config.toml
d_model = 384
n_experts = 24
routed_scale = 5.99
n_kv_head = 4
head_dim = 96
norm_eps = 1e-06
rope_base = 10000.0
rope_fraction = 1.0
init_std_qkv = 0.0222
init_std_down = 0.0
steps = 4465
dataset = "wikipedia_en"
Below are experts of layer 3 (counted from 0) of a mixture-of-experts language model. Rows are named router (the router's row for the expert), up (a neuron's input weights, with its number), down (a neuron's output weights, with its number) and show model dimensions 256-319. Each number is 128 + 24 x the weight over its row's rms, rounded and kept within 0 to 255. Numbers have three digits each.
After each expert's rows: a language model's description of what the expert responds to. This comes from a sample of Wikipedia text that the model never trained on.

# expert 16
router:144094149112088093144188162089126129170084113160136132167108139155084139087123118125160125126119102136128165141112133153104085112097127128137148101130157120178109106141135109089138095160107142
up0:134160129104115115106175122131150099118139133148173063144167113118129120122121127153118137150133109144140114137111113109172114113111163119098089138144175111126125129132121147092100085138147130
down0:133138125147142135157094166097131151145095110111082148134109068113134146136093093119126095170156116122120116118088128104167127118155093111132129118145097129129107144086139122133097148107159136
up1:145141096096178139132115129113149131121150147150122122116128130127122096130133152145085132171153160128165133113165125068129160108144151144107109133125145100141129167155142145109108120117138112
down1:139127130155122156119119126126132134107134091136099180105108158164123103116086114127132122131143104142121094156090132122152142082166120103121134134130139130067144121091136106148121115115167087
What it handles: Ordinals and to

# expert 10
router:161134145143140108127152129083128090172112143124093086144120154172148152157146122104120087106124117141129114131126124156094146145169146123155135085143149134128133096133117123135131134060070122
up0:128170145154100171116150136143113164142098128144105147101105108137128106100157154098135083144181157155130154167089154095132144114139148135124168140123127123081171173117152153132121129105126118
down0:097111128094116135134130124081107113120146160147139137176167143147050135142133116117081144152119103133085086118111106129133129134134166141144117097132101160153116131146150136158110125085158124
up1:135114103113112206153085165135152131139117141090125119114112080132085120121130148165147134169121103145141137131139122120136191149141141138145139136090160141111141130175153143143153148124176162
down1:153127116122154133163144126124107122138136150086097095155132152095131138139087127124118121132097114106122154110118074121134101141151121118122131131119109186141080151131078156162073147111149121
What it handles: Nouns after articles

# expert 7
router:109153160111116141116089158133109134105142141108126163152114136087146104115151096154086157126128152155094120116140145132082114114096097120156131171130080134121105113119125154107119129117142123
up0:160144121143145152130136135118131125171154119148115109114134124147110127061153128159126106111126157144147117133140141123102126110149103132121125128128091178121179132117148099131138150092121122
down0:133126155148129071120158103181123132139107111143127133143092132144168121117140157097108141148120098134152142135099088127121143124128124097111110130156137109160105150133110133108100134120137125
up1:100127123143100113147110165162115124130128141141173160114123113134101131105133090132126128137128103115101134121131088115101108139153109137126116115086123155140121131130108133082181136146140140
down1:149156099120158180118151119086119139099115124125110134103136100125085117128121142128133163149156092145176142160134128109111138135086124058129127136139125109124147120150134154103166177107097144
What it handles: Spaces before numbers

# expert 18
router:127120143130121102117166142146127129101104122142126138160155176097139136140108105132142138131141087100094122128153103138099127135097102098131119156130137092170127083156144156132176138144132121
up0:088114156158181114111102186182126137134164152183115140126128122144124111116134138101129135165143116130130167114130141130119138114115115160113091115108111156142071109126102101134122157113124139
down0:103136071116111135125096146129130094106124143110168146123112104097173100094127153143129119179122138139175113165148140144149139138151088132144099122135098172109092111061117167132123161127148107
up1:116077109104121124112139119137123143107126148116109112055131150164107115135103126101076109131089144106150103128138149035145112129150139154165142135122170136163128121152159106109161121140138139
down1:129148154143121121130164156142144135132131112118115162120101117075124121120130138121149168126142149142120129113146111156130155108076093131115113131139119140083127170146118158126090134122151109
What it handles: Colons after field labels

# expert 22
router:170125156129113144135126149105102128125125164144109149111138152099127135141135091115123132119129125135130107144123119103155122103115137140138140082096103143124105134149133146150142139093128143
up0:121165113103120116116115106129130146110114103136152125142173114119130160081114121108127157130118157117164140139141147157188129110150131129139124146103126136113124124122150124159097135101127119
down0:094108144111132117077117119142135119140131104118110144087131116157117118172161136139131123104139132124139109118129120132065162106118147136110089103108120130147134124143109136122117095111147127
up1:134142082133133141164103112120165137135145133102143127127146117140161096144129147184098163156130112103155121147143117127098103119149107165097109122135131149149130147135105135164154119116124117
down1:101188139143086125107121089165166106124128121086092140153080113146111124118105150134102149168136121138133171137117095159115155111133115132165121126129128166087128102083137127116131110104121115
What it handles: Section and header words

# expert 2
router:113151137147133103127146160107127128111103144139106130141088115155176117116122096146072138126122122085110177158144152117158100108134130149144168165116125147147177174127087149147109153118158149
up0:161089163114121081108140137120089148140102190150142122123123182130129164107178110109103155127110134129164148143132144139131165136145133112143111124135132173144128120134111120123144127137092130
down0:112169171147134137144134110128145086080104121126141141113114129129141101152110112156085132139085109119062173126095098138162121115158172111113139100105142099153120128128123159116163118123126161
up1:112107128134152133140107144145127116152132125147123112151126130118085103150092164146120137155107106134160091135121111118111149122109140161122106106112138134143172123149126160086094115093135117
down1:179149122110135158081135115130140097092128134093127138140140149148164159149101100109156123116157092160143120123115099143102107116098125129179125112098140114140109156109168100097129100132095115
What it handles: Prepositions after verbs

# expert 15
router:141081121125166120116102132137107119113172102147124125087092098135105112093140144149085124138142100159164139134173118144105129138148109124106164110133135189154139145119174115166105144120126173
up0:119101146114112152133098170149148091121130145147154121160151076102144129068117101140151129187122132142124165139119129151079109163112112089124105137113141095092104170139129130153128160104153130
down0:164139131112131147102175139156130182116105100117103152107142162174120156165094139131143177105107183103135115095120129092142145140113109126129140193109139123110142121111108113133147120144091150
up1:119116178144128117109143130122115115087154138119158096126135132154131125084084163147116115153148142146125107150152138127126112122117130098124135130143159122071121133152138149120116133115131145
down1:151101100088129164135121104086128064072112104089112138132157134082141148160111119150126111146146113140116158107113121152148124107138113105117147140146097139103110112126095154172087090109104116
What it handles: Conjunctions and pronouns

# expert 11
router:124123106142142116140076110113123158202112102131104113132122138097160149103152130166116157122111143115172137109142149111122119132110118129123130097145071129145139145103099122154111132093093159
up0:131124133141154120095152119104081196113114113130129100108147177130143118143133103111161137089098130118174139141141104119141128110139122171134155123133085181092186107162122089126127126094143121
down0:094073105175113135111118173095142092072134118167110137158104103142133169077124114131129162134136156117122157140121110166120135135109104124122147152151072103137129108096114143092152138147145106
up1:141127173153109143120189152124152123135153122098132130105103127172128087135131107180089167151177153134101143140124095115161108128123104145097133165133128131139141142145131106141156104095147117
down1:077122112102138103134089109099106127161133117113080108140088121089153105128116144124144107146105140128141165180154116135108165101153142112170129082106116161145091144098126140117111119153130160
What it handles: Common nouns after prepositions